Experts of a small language model.
Size: vocabulary 8192, 16.5M parameters.
Below are experts of layer 3 (counted from 0) of a mixture-of-experts language model. Rows are named router (the router's row for the expert), gate (a neuron's input weights, with its number), up (a neuron's input weights, with its number) and show model dimensions 0-127. Each number is 50 + 15 x the weight over its row's rms, rounded and kept within 0 to 99.
After each expert's rows: "gets" lists some tokens that make up at least twice as much of what it gets as of all text. This comes from a sample of Wikipedia text that the model never trained on. Tokens count by the router's weight.

# expert 21
router:37 54 55 27 41 54 57 53 69 63 37 43 53 50 51 66 72 53 69 52 54 43 33 58 60 35 38 32 33 66 41 89 32 65 56 20 57 60 48 66 33 49 55 40 46 50 29 38 36 40 26 58 38 31 30 34 26 52 67 48 65 53 45 28 52 33 62 46 75 31 39 49 85 04 54 37 31 56 61 78 53 60 27 53 48 65 45 54 27 55 48 48 60 30 51 47 41 33 73 33 65 50 58 51 65 35 67 45 57 41 55 76 65 64 52 52 49 39 72 30 54 61 83 57 49 33 58 89
gate3:22 72 44 44 22 55 51 53 66 73 66 52 55 83 50 39 60 63 56 63 54 69 54 35 66 43 73 41 50 75 34 11 52 48 53 77 40 72 49 51 49 56 58 59 60 52 10 45 36 70 48 46 19 38 45 68 36 97 56 59 24 53 71 39 56 52 69 34 43 48 33 67 49 38 69 44 68 47 50 55 56 38 41 34 72 69 54 35 29 56 35 42 31 54 62 67 58 46 70 47 71 55 46 52 82 45 51 57 48 41 85 48 45 56 66 20 56 45 51 39 49 69 46 67 57 46 51 50
up3:41 28 39 33 68 51 45 48 65 65 57 46 57 54 38 71 23 82 48 66 61 54 54 65 45 57 31 63 48 44 27 27 37 54 63 60 38 24 45 51 54 72 65 36 58 74 64 24 76 57 65 47 54 46 76 61 67 62 38 54 71 52 50 67 61 62 47 52 72 41 75 54 54 40 31 28 66 49 37 34 70 36 50 44 23 66 46 76 78 49 55 66 40 58 36 35 25 51 76 72 55 52 63 45 79 13 54 47 78 60 36 47 52 55 58 36 49 53 38 58 65 42 59 62 24 16 48 56
gate4:78 79 66 54 39 47 46 52 72 48 55 41 38 44 50 26 55 23 53 19 46 50 84 37 61 49 44 42 47 40 41 67 56 57 55 52 49 27 59 37 52 70 48 52 47 36 28 39 52 34 50 54 49 28 61 52 71 49 48 42 61 60 40 76 44 58 59 38 52 24 52 61 73 24 43 66 40 52 56 31 45 67 46 33 55 52 40 41 50 31 59 42 42 20 36 65 44 43 54 57 99 63 69 26 81 38 79 52 27 57 44 53 59 37 47 56 46 41 89 82 61 25 47 44 25 63 46 72
up4:11 58 29 54 48 52 55 48 69 44 59 43 33 63 43 59 30 16 35 52 35 54 65 60 52 46 65 43 00 56 67 33 43 57 56 45 54 61 48 48 26 55 33 43 22 42 59 37 36 59 55 57 46 52 60 64 56 49 76 54 53 51 29 39 41 65 70 60 40 45 32 62 63 48 48 53 41 61 47 64 49 31 54 11 34 68 58 56 45 59 43 70 67 56 80 33 51 52 62 22 62 74 28 38 38 23 54 53 72 27 72 48 47 53 37 41 30 44 52 57 25 63 65 56 40 58 90 45
gate5:64 35 53 77 53 80 35 35 47 39 65 48 60 69 51 29 42 66 61 37 59 26 55 48 31 55 38 41 46 57 60 36 58 65 43 40 52 20 44 50 34 45 37 51 63 80 53 41 62 07 58 51 38 55 32 32 56 45 76 70 57 67 21 58 46 63 52 40 27 43 31 58 47 48 67 39 37 57 63 50 34 62 72 39 62 58 50 30 58 67 47 56 34 72 73 41 46 44 42 58 58 22 67 31 65 72 63 47 72 81 16 51 62 36 49 30 45 59 48 35 24 85 49 31 42 31 46 37
up5:39 61 30 37 47 70 71 57 46 60 52 40 53 67 56 42 40 75 46 59 50 50 36 45 77 55 80 64 50 37 32 93 51 63 58 58 41 45 23 66 46 44 55 54 55 68 41 61 19 77 63 42 59 50 31 46 21 64 52 40 69 57 49 31 56 63 68 28 25 47 66 29 60 46 41 45 49 58 60 33 29 57 66 52 54 37 51 37 26 58 47 29 49 60 55 35 34 38 66 44 34 51 57 38 63 36 71 56 55 51 64 40 64 08 42 24 98 66 62 69 45 40 51 53 64 44 29 31
gate6:57 73 33 57 51 31 48 52 60 41 20 60 38 53 69 55 59 81 38 47 62 37 58 56 27 19 75 44 67 28 17 57 49 56 42 43 49 62 42 25 33 36 44 67 60 58 57 57 64 52 43 63 38 61 25 30 54 27 55 24 27 37 28 43 72 40 43 50 49 40 14 32 58 30 70 75 31 46 34 69 48 67 52 38 36 35 59 48 45 72 37 46 45 46 63 32 44 52 55 44 39 40 33 31 61 65 19 35 58 66 22 28 49 47 24 47 59 53 70 57 44 43 53 45 15 49 44 54
up6:43 57 34 41 58 62 53 89 63 65 56 46 31 48 34 44 50 49 78 51 52 50 65 58 42 47 44 56 61 88 79 48 25 47 64 31 55 82 60 77 56 75 26 61 48 61 57 49 68 60 74 44 80 42 44 63 45 50 62 61 42 70 29 27 44 55 51 68 55 75 27 64 65 45 61 76 15 52 62 65 54 28 47 79 60 48 57 37 40 43 48 70 60 56 53 48 66 36 66 71 61 62 58 51 50 72 44 60 32 41 27 73 45 34 51 76 47 74 64 33 49 45 48 49 35 74 56 35
gets: " |", "|", "-", "=", " -", ";"

# expert 26
router:44 69 65 76 42 44 38 67 60 47 45 59 69 56 56 81 54 36 56 48 87 32 11 50 47 45 43 34 52 75 42 68 42 49 57 30 48 40 48 74 37 32 57 17 55 67 18 36 03 30 46 60 42 59 39 40 53 46 61 51 87 55 60 52 44 51 53 46 48 35 51 58 79 48 66 45 48 65 80 64 56 45 47 51 25 61 30 43 41 38 62 65 74 58 69 70 43 28 65 52 39 63 47 32 47 40 41 37 38 36 39 51 47 60 68 60 79 63 53 34 61 53 64 42 56 26 61 60
gate23:52 39 30 50 53 51 74 43 74 32 34 62 53 52 39 42 49 76 69 37 30 52 34 73 55 39 37 00 80 48 78 54 35 74 77 61 53 40 39 65 44 43 63 74 21 42 58 32 71 31 48 75 45 42 48 49 50 23 47 61 46 59 49 60 44 58 61 47 49 59 63 44 65 55 50 35 35 44 62 73 54 63 40 53 65 62 58 41 33 31 62 46 39 36 68 58 34 61 40 48 53 26 66 44 60 67 76 63 82 46 77 65 47 72 42 32 50 62 69 10 49 54 36 59 47 41 54 39
up23:59 52 68 56 45 48 28 58 48 63 67 73 43 53 46 29 53 09 34 52 34 15 29 50 72 55 62 50 32 38 40 51 52 24 49 45 54 51 55 39 50 51 20 65 28 27 53 13 30 61 32 35 31 66 58 67 27 47 69 59 20 63 57 36 29 45 43 44 32 44 64 33 44 63 31 58 28 35 31 74 85 46 39 64 70 36 53 65 49 52 38 47 59 37 49 48 60 66 76 52 65 31 45 31 63 51 70 52 54 46 46 23 49 50 37 80 72 48 68 55 58 43 57 53 41 38 55 67
gate24:17 61 26 33 42 54 30 34 51 47 32 57 61 47 52 35 24 47 57 39 66 31 43 61 31 35 44 75 59 70 63 80 35 70 40 52 77 24 51 22 68 53 53 47 19 47 31 56 43 58 31 68 33 34 35 57 52 66 65 59 67 64 47 49 24 33 40 26 46 64 74 78 58 27 37 37 68 58 43 50 57 31 62 38 21 74 31 33 42 49 64 58 57 74 52 42 40 61 38 63 50 85 54 41 41 33 39 45 32 61 53 70 59 62 58 38 74 50 62 46 51 49 57 44 60 33 36 35
up24:49 53 66 77 60 30 58 55 68 46 26 64 45 72 56 74 51 52 41 24 58 35 55 45 51 59 59 53 41 56 23 36 46 58 39 48 45 43 47 46 57 65 36 38 81 66 49 52 46 37 69 76 50 68 44 26 45 30 63 35 40 54 43 54 67 76 37 29 22 28 45 56 23 78 63 33 60 57 43 50 27 67 54 43 41 78 46 44 58 91 48 30 47 68 47 34 64 35 53 48 48 36 76 07 49 44 60 36 44 37 40 51 69 10 47 41 63 38 33 47 55 36 62 37 71 49 62 50
gate25:58 81 55 54 36 55 45 88 55 54 51 53 46 59 37 66 52 65 33 17 66 21 30 61 65 42 73 40 48 66 43 36 47 71 46 47 56 40 47 19 46 32 53 38 53 72 63 53 50 58 45 68 63 53 62 22 46 58 53 54 77 47 53 72 69 37 74 41 43 62 38 28 44 53 56 77 64 54 60 51 26 27 23 55 35 51 51 50 69 37 32 78 37 34 67 32 67 63 66 38 35 60 67 27 79 51 31 56 19 48 45 53 21 43 75 54 55 37 65 42 62 44 48 50 55 34 63 28
up25:56 46 48 74 76 45 42 78 51 53 76 51 38 31 46 43 63 40 71 48 46 72 70 44 46 63 41 44 45 44 44 62 51 41 36 49 64 52 62 28 60 58 49 64 64 38 40 71 49 46 72 58 58 41 68 24 66 54 32 51 63 63 36 70 50 68 61 46 79 53 51 41 67 59 46 16 66 67 38 31 56 37 71 53 47 28 00 44 66 76 49 63 54 67 37 29 40 71 57 47 43 33 53 49 56 86 31 42 32 55 39 57 37 67 72 33 44 72 48 63 42 67 58 46 33 25 73 74
gate26:42 71 56 71 83 49 16 74 72 63 37 59 61 48 62 74 48 66 46 43 39 26 33 48 53 57 41 64 48 45 55 73 48 67 61 48 44 54 35 52 48 32 47 50 73 31 28 58 64 66 54 51 42 43 26 27 35 35 60 75 60 39 54 55 41 82 17 90 48 38 55 42 37 64 57 60 28 68 52 44 66 14 51 50 53 43 28 78 69 53 49 62 55 64 70 71 45 37 38 48 67 54 41 54 56 29 58 65 54 59 38 62 29 59 42 74 83 64 60 72 34 55 42 46 54 37 56 55
up26:39 54 81 57 74 48 31 47 48 72 50 60 46 70 73 34 59 27 36 52 32 59 53 60 71 65 30 44 32 41 53 32 58 76 58 37 42 29 74 24 70 70 47 55 56 56 54 63 29 59 37 48 29 52 79 52 76 52 51 56 54 34 42 01 49 54 32 37 50 72 55 45 50 75 67 55 55 75 42 67 60 72 43 47 60 64 42 67 47 61 44 45 59 55 43 17 56 33 40 51 36 63 31 33 42 53 20 48 20 45 27 44 55 30 24 42 57 51 48 19 56 34 47 38 57 38 59 44
gets: " (", "\n", " \"", "'", "==", "/"

# expert 60
router:30 66 39 80 34 50 37 58 45 30 32 31 77 43 42 86 54 25 74 20 69 30 21 35 54 55 48 37 48 60 46 74 51 45 52 35 43 51 45 64 41 34 65 29 53 47 30 36 00 26 40 53 41 63 46 69 38 47 57 47 94 59 47 53 43 47 56 51 63 50 48 54 64 53 49 43 57 71 81 47 57 55 65 59 28 59 38 41 29 33 52 59 66 62 74 61 37 40 61 49 44 68 50 44 55 28 50 30 39 47 49 48 56 65 61 55 73 52 74 37 59 54 67 39 49 29 51 71
gate23:45 26 16 56 72 32 53 41 52 50 49 56 52 31 72 60 47 61 46 68 73 43 64 48 49 59 28 54 39 48 57 51 23 46 52 38 66 71 46 36 41 10 87 34 43 46 50 20 35 30 36 35 26 77 82 70 45 71 40 46 64 43 30 47 41 67 45 44 51 48 66 59 54 58 51 49 35 57 27 77 34 48 44 47 37 60 57 54 30 37 44 41 35 63 39 66 43 52 77 52 23 60 30 53 65 55 46 21 31 63 34 68 59 58 78 50 53 66 45 67 57 62 80 46 73 64 62 43
up23:74 24 53 68 73 72 73 53 62 52 63 69 65 80 23 38 32 32 41 46 52 60 66 35 43 54 65 57 50 65 39 69 55 70 70 47 42 47 56 33 35 33 63 40 51 17 34 11 59 09 33 55 54 69 70 55 50 64 53 35 38 38 34 37 39 56 40 47 34 46 81 45 55 50 32 53 29 54 21 43 40 54 43 57 48 64 44 61 45 35 52 60 40 21 58 56 38 18 43 59 25 31 49 38 56 74 35 53 51 42 53 44 79 30 40 54 71 50 50 55 60 57 52 56 57 51 56 83
gate24:53 78 51 49 29 50 44 81 60 73 77 22 24 51 64 64 51 47 73 40 39 46 13 25 51 57 63 39 37 25 54 48 49 53 28 48 39 42 43 72 66 68 37 49 58 53 43 26 35 50 34 84 50 58 39 78 33 61 61 61 49 69 54 39 39 72 79 50 47 37 37 51 70 58 54 41 54 51 67 52 48 56 22 79 51 49 39 54 39 45 30 51 35 67 37 60 30 28 38 52 77 63 49 34 58 41 49 32 42 30 54 43 57 28 37 38 51 38 67 62 23 55 46 79 44 39 42 78
up24:43 44 64 47 64 25 67 00 56 46 66 82 32 56 54 65 42 49 33 42 62 60 77 61 50 85 29 31 41 48 61 57 55 45 52 52 36 62 35 48 37 54 36 51 71 53 67 37 45 40 51 25 60 54 51 29 60 39 53 57 57 37 57 46 55 33 47 88 61 53 16 49 58 28 26 49 37 66 35 50 74 45 20 55 45 63 36 40 67 48 56 13 72 55 37 72 51 65 42 64 54 63 29 39 62 44 35 46 46 46 41 71 57 70 26 52 36 62 37 41 24 41 39 54 65 44 70 40
gate25:35 76 39 43 68 63 59 59 48 32 76 43 37 55 41 58 65 53 47 54 23 42 30 34 43 57 47 36 47 69 31 68 57 58 82 67 28 35 68 50 38 49 71 46 48 38 52 59 57 22 34 25 62 93 37 37 38 72 50 53 41 60 40 36 13 60 43 43 62 56 52 68 37 58 44 43 36 67 24 39 31 49 52 46 33 75 32 65 62 49 49 43 40 74 60 47 62 54 29 46 55 56 50 50 78 56 42 51 65 40 53 25 73 57 45 35 94 72 75 28 32 40 52 68 59 49 42 52
up25:37 32 55 46 40 30 44 93 40 45 30 29 52 35 62 74 25 32 59 33 50 46 49 48 39 26 60 31 65 60 56 47 57 30 07 45 61 38 15 46 43 45 51 45 61 44 68 63 68 53 55 64 41 44 28 37 44 68 49 36 33 61 48 53 27 36 44 53 47 62 51 52 26 60 49 88 46 56 55 60 70 18 37 61 51 47 46 55 50 30 72 70 36 43 68 42 40 36 75 40 30 74 30 29 37 27 08 54 43 35 27 45 53 56 53 31 48 57 53 43 53 46 37 55 54 42 59 35
gate26:60 62 66 63 61 80 51 46 43 67 56 63 52 37 55 73 57 18 53 48 65 27 37 31 45 26 71 58 29 56 26 68 72 61 39 55 68 57 72 59 40 59 74 11 33 57 38 60 70 48 32 41 31 53 64 45 49 24 60 40 43 35 40 33 41 70 37 55 58 43 79 33 44 66 51 79 61 78 60 47 54 54 62 44 54 22 40 45 41 47 45 93 51 48 79 39 58 72 36 59 55 31 26 52 50 32 54 40 40 29 63 57 46 43 66 36 71 65 53 38 49 54 72 36 59 41 55 35
up26:54 30 76 50 62 50 58 45 36 81 32 45 19 62 58 35 55 27 32 58 45 18 54 57 59 68 38 49 95 31 35 54 68 37 58 43 53 49 60 23 45 65 63 35 35 74 45 52 34 67 24 52 45 40 51 40 49 51 43 28 33 39 61 37 38 53 42 49 56 52 56 72 73 72 50 46 32 55 45 35 85 21 66 32 66 52 62 46 42 25 35 91 37 48 56 20 38 34 58 67 58 47 52 66 75 48 55 53 50 64 59 46 40 58 60 24 38 49 38 38 39 42 58 33 57 38 39 64
gets: "\n", " (", " \"", "==", "(", "^{"

# expert 2
router:53 59 59 44 53 52 56 57 82 61 22 49 52 39 42 70 57 53 55 20 49 36 51 49 60 35 45 30 23 63 40 71 54 65 37 33 53 73 47 74 33 68 64 18 55 43 43 49 19 31 34 55 00 26 40 28 36 63 49 43 67 55 41 35 48 46 42 45 54 33 35 58 49 35 39 41 30 69 65 77 69 56 30 42 36 62 33 52 40 52 46 49 56 44 56 73 55 37 80 20 56 46 36 43 51 32 69 61 59 53 48 53 54 60 65 41 51 37 96 40 57 63 72 49 44 53 53 73
gate4:83 25 77 57 43 68 49 45 49 70 31 51 53 63 32 55 58 45 54 47 19 40 61 28 71 69 52 51 58 69 44 64 54 36 45 19 54 58 81 53 44 52 38 42 49 57 32 50 85 53 37 61 24 18 68 73 42 52 35 46 62 61 50 27 28 45 17 49 27 71 67 46 56 60 77 15 43 47 37 42 47 40 32 48 62 59 45 57 48 73 62 63 56 24 55 67 43 45 44 32 72 80 49 45 33 60 41 44 38 64 35 71 46 54 60 41 67 40 44 23 50 46 38 68 47 65 41 51
up4:67 25 71 30 42 72 80 40 69 35 58 41 62 26 59 43 44 50 39 49 46 57 42 41 56 34 73 50 71 58 25 46 44 54 55 30 60 51 51 45 52 38 46 35 55 40 45 39 59 54 72 35 21 32 53 64 40 67 45 60 61 71 53 45 40 61 54 75 42 68 34 68 46 52 70 23 30 56 39 62 79 90 70 44 45 62 64 59 68 58 67 69 46 37 41 43 67 44 49 50 60 41 30 19 48 35 31 33 52 45 46 61 83 50 62 69 66 23 23 17 63 75 54 48 70 48 58 37
gate5:55 35 77 69 56 48 38 28 54 73 45 66 34 58 52 50 58 40 43 20 41 32 43 87 57 45 42 33 61 68 33 63 40 35 64 38 36 56 71 39 69 47 59 41 47 86 48 99 45 35 49 55 58 43 67 51 42 53 60 60 50 46 63 43 41 57 33 48 55 53 82 59 62 41 52 50 41 41 39 87 63 34 51 43 37 72 52 24 66 41 46 30 44 47 56 52 23 41 28 66 28 23 47 68 65 32 42 34 41 46 36 68 44 51 63 42 46 24 40 55 62 52 67 29 14 38 31 63
up5:36 34 75 60 66 40 49 62 53 42 47 56 43 47 79 44 53 38 26 45 13 51 38 72 41 28 51 73 67 46 43 56 47 59 69 56 31 25 41 64 55 42 60 41 26 74 48 53 46 48 43 46 74 35 80 44 56 61 77 66 45 48 40 37 41 50 28 57 81 79 53 64 73 26 44 46 55 79 61 67 41 27 51 56 46 72 67 36 58 51 56 48 58 21 43 41 25 69 14 69 37 57 42 58 43 39 29 80 55 57 57 43 65 79 48 52 57 52 46 43 68 53 43 56 76 29 57 62
gate6:79 39 58 45 31 69 33 84 43 77 42 88 31 41 41 75 39 55 35 48 61 45 41 43 58 43 75 68 39 66 55 61 62 58 45 65 42 67 66 64 52 60 51 45 20 76 59 55 69 37 49 51 26 22 62 44 55 82 57 46 37 59 49 48 71 28 25 66 56 47 19 43 61 50 28 34 27 55 41 59 33 25 38 42 58 57 36 58 24 37 36 49 61 46 57 54 65 36 54 39 38 48 47 39 65 48 73 67 52 42 70 38 30 27 60 30 51 84 61 36 45 52 37 54 49 60 33 35
up6:53 55 33 53 40 37 18 33 72 31 67 50 34 61 44 47 28 53 48 42 19 38 39 59 55 80 52 49 44 58 17 73 30 31 42 35 50 51 45 65 08 69 55 17 63 61 39 63 44 27 37 47 37 72 37 66 67 38 48 37 56 30 59 57 57 57 45 44 39 54 37 50 34 41 56 80 60 52 54 24 31 29 63 49 49 65 25 30 44 63 26 27 43 67 47 26 54 40 48 72 45 28 46 44 43 47 39 56 74 48 17 38 55 20 53 58 64 38 47 47 51 47 41 33 76 38 55 56
gate7:40 37 47 40 41 38 43 49 73 58 59 55 61 50 50 71 44 54 36 59 65 20 44 38 42 70 46 45 46 39 39 26 61 39 56 58 50 56 30 64 24 45 54 53 49 44 64 29 66 49 82 74 12 63 69 51 30 59 50 64 62 38 58 36 50 46 55 92 31 43 27 27 28 51 41 45 63 55 68 50 33 85 51 61 44 42 57 37 40 60 53 49 36 14 50 42 59 21 58 31 46 43 64 79 42 47 39 57 60 31 50 40 49 64 47 39 63 50 87 78 37 46 41 70 65 66 20 26
up7:59 57 57 32 44 59 45 27 50 46 19 53 26 44 49 52 33 51 56 48 33 88 73 63 60 57 44 66 60 65 25 35 40 42 55 42 53 47 50 57 32 60 50 56 34 38 60 55 38 56 78 64 37 58 48 35 36 56 63 36 72 29 51 55 55 26 52 85 53 74 40 22 29 59 50 55 85 45 52 45 49 42 46 62 79 62 54 50 50 74 54 64 57 33 81 41 07 46 63 31 45 56 76 52 34 23 41 47 51 43 39 48 83 60 10 63 56 51 58 52 65 39 53 41 37 50 72 53
gets: " |", ")", "\"", ";", "),", "==="

# expert 3
router:48 59 61 47 45 67 54 38 79 55 15 48 66 45 39 57 70 62 72 46 48 19 48 50 56 31 39 30 26 69 45 82 43 58 41 38 53 67 51 65 27 60 54 24 53 52 35 43 23 41 32 57 27 27 54 37 44 59 55 50 80 45 50 40 45 44 41 46 59 34 30 51 77 23 45 42 31 61 51 89 68 54 37 46 40 58 32 54 38 61 45 45 54 35 59 58 46 35 72 33 58 48 53 46 61 38 73 53 62 43 41 56 56 66 51 57 50 40 86 38 51 78 93 43 50 41 61 88
gate4:73 53 33 56 44 85 42 66 55 47 76 54 89 54 57 43 66 40 46 74 36 75 82 37 43 46 34 40 66 27 32 56 33 48 52 58 81 63 50 49 21 39 37 30 49 43 58 44 35 40 65 50 34 27 66 83 57 57 32 77 57 69 41 68 65 54 52 30 71 45 55 50 47 63 51 44 27 48 49 47 47 40 68 60 34 64 41 63 47 40 48 57 40 54 55 57 34 68 78 47 82 45 57 90 46 52 51 44 40 45 49 53 40 50 49 69 44 40 56 77 71 70 46 45 59 56 23 80
up4:55 44 52 70 65 60 75 83 53 46 39 50 44 51 40 72 33 38 39 46 65 40 59 42 20 72 52 56 33 35 49 53 34 51 50 63 46 56 45 73 53 54 67 56 40 28 67 41 65 66 59 38 72 55 43 41 39 31 52 38 82 63 46 95 55 60 31 46 45 45 67 35 75 66 48 68 43 62 31 53 36 48 55 57 38 31 33 54 34 72 42 64 58 65 63 39 52 66 63 59 25 67 61 62 66 62 58 54 51 32 50 77 64 49 69 66 31 99 77 36 31 47 49 50 41 77 32 38
gate5:85 62 58 38 67 59 64 51 57 47 51 40 45 53 44 18 40 77 58 62 85 42 44 31 64 57 26 36 40 65 35 48 68 55 38 44 48 57 45 27 73 50 29 47 55 17 53 56 80 51 47 51 50 27 62 49 32 68 45 56 47 47 41 30 61 37 40 41 51 45 57 62 59 66 57 22 39 56 62 60 61 58 44 34 48 71 08 50 41 64 51 63 60 50 62 44 43 33 17 25 21 54 35 35 45 65 64 33 43 31 50 38 43 30 63 44 86 47 73 54 37 46 69 52 87 48 41 61
up5:35 27 36 60 51 40 61 66 52 62 56 28 53 53 52 26 41 55 50 60 62 42 07 39 44 49 38 52 72 50 67 45 47 26 47 54 44 37 63 65 76 67 49 72 32 26 49 56 46 70 47 55 57 81 55 43 51 62 51 52 62 49 49 32 50 71 46 25 49 31 52 70 75 55 53 21 29 79 50 77 36 18 62 34 58 55 25 65 27 59 55 31 51 64 79 73 48 31 61 48 57 49 55 50 61 78 66 55 38 38 57 42 42 61 47 51 51 46 99 72 67 54 67 45 56 61 40 36
gate6:60 70 61 61 67 35 68 58 38 42 30 62 53 52 44 37 58 74 72 61 51 38 62 29 79 63 45 47 40 48 34 59 47 66 45 35 38 42 65 42 41 73 44 59 66 77 45 72 45 44 52 38 62 28 65 49 44 71 41 87 65 45 47 47 40 48 38 59 41 48 66 49 65 50 64 54 59 75 42 53 49 39 52 72 53 62 51 69 53 35 50 21 14 66 42 34 63 41 48 13 59 52 62 83 35 43 28 30 31 42 38 33 71 64 54 90 86 48 53 25 73 35 63 42 41 49 63 53
up6:58 54 27 25 70 53 51 58 67 64 56 37 47 19 60 29 49 37 30 62 56 59 56 27 58 46 62 62 62 51 56 50 35 45 66 36 46 55 46 38 65 04 32 46 39 47 54 25 47 59 37 77 42 51 35 52 47 45 29 65 55 57 72 54 44 69 60 78 49 58 61 66 36 40 49 51 61 41 68 25 38 52 64 45 29 72 66 70 42 69 43 69 84 49 54 44 51 54 37 75 71 35 52 40 43 62 32 68 83 19 55 68 24 41 34 52 21 54 23 80 52 60 37 43 47 53 69 54
gate7:58 28 52 55 38 65 46 55 43 83 33 37 45 25 42 41 66 75 51 46 45 44 48 57 48 36 40 42 25 32 35 57 39 67 66 64 57 60 58 45 51 54 40 63 74 21 43 75 32 35 48 28 25 36 44 45 72 48 52 40 70 18 54 46 61 57 62 64 31 69 55 50 54 59 71 61 28 76 44 44 46 64 64 45 38 58 60 54 37 57 45 65 47 64 41 79 50 55 79 17 37 32 54 26 54 14 64 81 44 55 56 62 21 52 28 49 48 71 59 42 58 75 24 59 54 72 38 67
up7:69 59 67 41 57 50 39 74 67 66 31 24 50 31 61 50 36 46 71 49 64 42 58 45 56 36 58 46 56 53 68 51 47 71 40 40 48 39 43 57 32 75 45 68 73 52 52 56 66 46 47 53 32 24 56 43 50 55 64 43 58 24 45 36 68 72 42 76 22 53 63 60 55 73 43 57 71 47 75 90 25 33 72 29 16 45 70 49 42 70 64 41 36 30 76 51 43 78 45 58 59 65 50 40 53 50 35 68 48 38 73 41 76 67 42 75 32 63 30 42 62 38 73 45 70 62 47 56
gets: " |", "|", ";", "\"", " –", " Total"

# expert 29
router:37 54 56 50 44 42 63 54 53 33 32 50 22 57 48 49 43 56 58 33 81 37 26 50 46 55 43 37 62 63 54 56 52 49 43 42 44 59 34 74 57 56 46 13 60 38 15 41 36 34 40 38 47 43 55 55 41 68 84 27 83 54 41 23 42 43 59 44 13 46 46 60 41 30 34 56 41 61 56 59 57 72 31 38 25 57 22 69 36 45 37 55 44 41 57 78 43 41 64 47 70 85 57 56 38 03 42 58 51 49 28 66 68 62 59 67 55 55 52 44 33 63 72 49 31 51 46 76
gate6:65 52 32 56 38 53 32 46 44 62 68 57 33 48 38 44 53 32 52 55 51 55 87 54 74 56 56 34 56 60 62 50 43 58 46 82 48 55 50 57 54 58 57 36 38 34 55 03 61 35 54 49 41 64 67 87 24 65 94 63 78 42 44 34 73 70 45 50 68 63 42 47 37 48 47 36 59 54 23 45 75 58 42 62 61 60 25 71 28 58 42 47 33 50 22 56 65 58 77 44 46 56 38 89 54 52 42 45 58 54 54 38 52 33 68 55 79 82 48 38 65 69 57 44 52 48 55 42
up6:63 59 48 56 37 28 40 46 39 60 44 34 64 35 43 52 54 12 52 40 60 40 42 48 60 41 44 64 44 39 57 52 67 60 38 70 43 55 44 31 41 51 34 30 59 45 66 72 72 83 40 63 46 54 60 57 42 39 58 54 46 71 80 73 48 18 34 30 42 46 48 58 48 42 59 53 56 33 17 52 70 42 81 52 50 33 40 47 31 82 39 33 70 32 80 57 68 18 51 59 57 32 49 76 55 39 50 51 33 44 52 70 24 53 63 59 10 42 82 66 48 55 65 68 31 45 59 62
gate7:87 57 08 41 46 48 47 69 58 55 38 64 48 71 47 77 46 36 52 68 50 63 56 34 33 55 26 89 50 54 43 35 31 47 42 59 66 79 56 72 48 57 68 51 64 44 42 72 48 53 68 61 52 58 46 18 59 79 55 30 53 30 34 66 16 82 64 58 41 49 47 40 34 53 43 51 47 44 38 81 38 61 46 76 35 63 69 62 34 47 62 35 55 52 36 54 55 40 43 71 39 56 36 54 46 38 61 66 42 61 39 60 52 32 35 45 49 62 58 39 38 45 69 58 63 52 06 68
up7:74 30 54 56 40 44 31 37 39 33 48 84 62 60 43 49 66 77 56 38 55 48 48 63 44 57 57 51 49 60 50 54 21 76 63 39 57 46 50 62 34 52 64 34 60 53 48 77 47 60 81 44 53 60 55 29 32 56 64 60 39 65 57 29 71 49 57 52 29 91 62 56 49 60 03 55 43 37 68 44 48 71 72 47 31 55 36 62 58 29 31 64 57 45 44 90 84 40 28 73 74 63 44 32 62 69 60 34 36 49 45 59 56 51 42 41 65 26 54 64 37 56 47 34 41 61 57 63
gate8:68 74 55 54 65 66 78 68 72 64 53 64 75 35 50 51 73 00 57 39 47 36 69 61 52 44 36 45 37 68 71 55 42 48 43 56 47 77 56 43 42 20 38 41 46 61 34 75 45 48 52 48 46 47 52 52 64 40 69 46 46 56 35 75 47 55 39 73 68 56 60 70 68 13 59 65 36 45 28 51 48 61 39 57 43 51 49 46 59 25 53 72 53 61 42 49 20 55 45 68 32 69 26 36 44 71 29 22 33 27 66 54 57 49 43 59 77 59 47 61 56 31 45 60 61 82 49 63
up8:43 49 75 29 50 81 41 56 18 47 54 42 21 54 41 52 34 36 31 40 44 40 63 49 50 53 42 64 85 60 76 30 53 69 09 76 67 46 41 68 36 24 47 33 65 61 50 31 83 55 37 42 30 33 45 53 67 37 47 38 50 48 73 47 58 44 28 40 34 27 49 35 70 33 38 94 66 31 58 54 61 51 46 71 41 39 33 71 59 57 73 34 58 42 58 57 61 55 62 35 55 41 54 41 56 28 44 71 67 51 52 55 58 50 25 35 47 38 38 46 56 62 58 69 37 45 62 54
gate9:67 58 47 46 31 50 40 57 33 58 49 53 10 30 49 43 43 35 66 42 41 50 47 50 34 54 26 54 63 51 35 61 34 65 32 46 54 18 56 41 52 59 71 37 49 43 29 53 57 32 46 51 32 22 44 46 71 50 62 44 48 73 60 43 31 47 76 60 51 73 59 47 45 34 23 48 47 58 55 51 52 51 68 41 64 64 07 46 00 51 61 42 35 35 25 68 45 51 63 48 55 64 66 50 42 48 48 49 49 69 16 27 60 62 43 42 81 35 78 49 42 44 71 51 37 25 43 56
up9:58 55 51 39 58 38 72 43 47 52 28 57 43 65 36 67 45 86 27 43 63 48 39 43 65 34 50 58 57 43 67 69 76 56 61 36 33 48 28 65 74 56 39 53 52 54 55 32 41 33 42 64 24 86 78 86 49 47 44 24 41 49 48 39 42 43 53 66 60 40 47 45 55 48 64 58 38 59 50 43 39 40 74 24 39 60 55 54 58 52 35 67 13 48 62 38 45 31 10 60 36 40 52 64 54 53 19 63 60 52 48 45 33 93 86 33 62 68 49 40 60 63 48 29 59 67 47 51
gets: ".", ":", ").", ".\"", "\".", " -"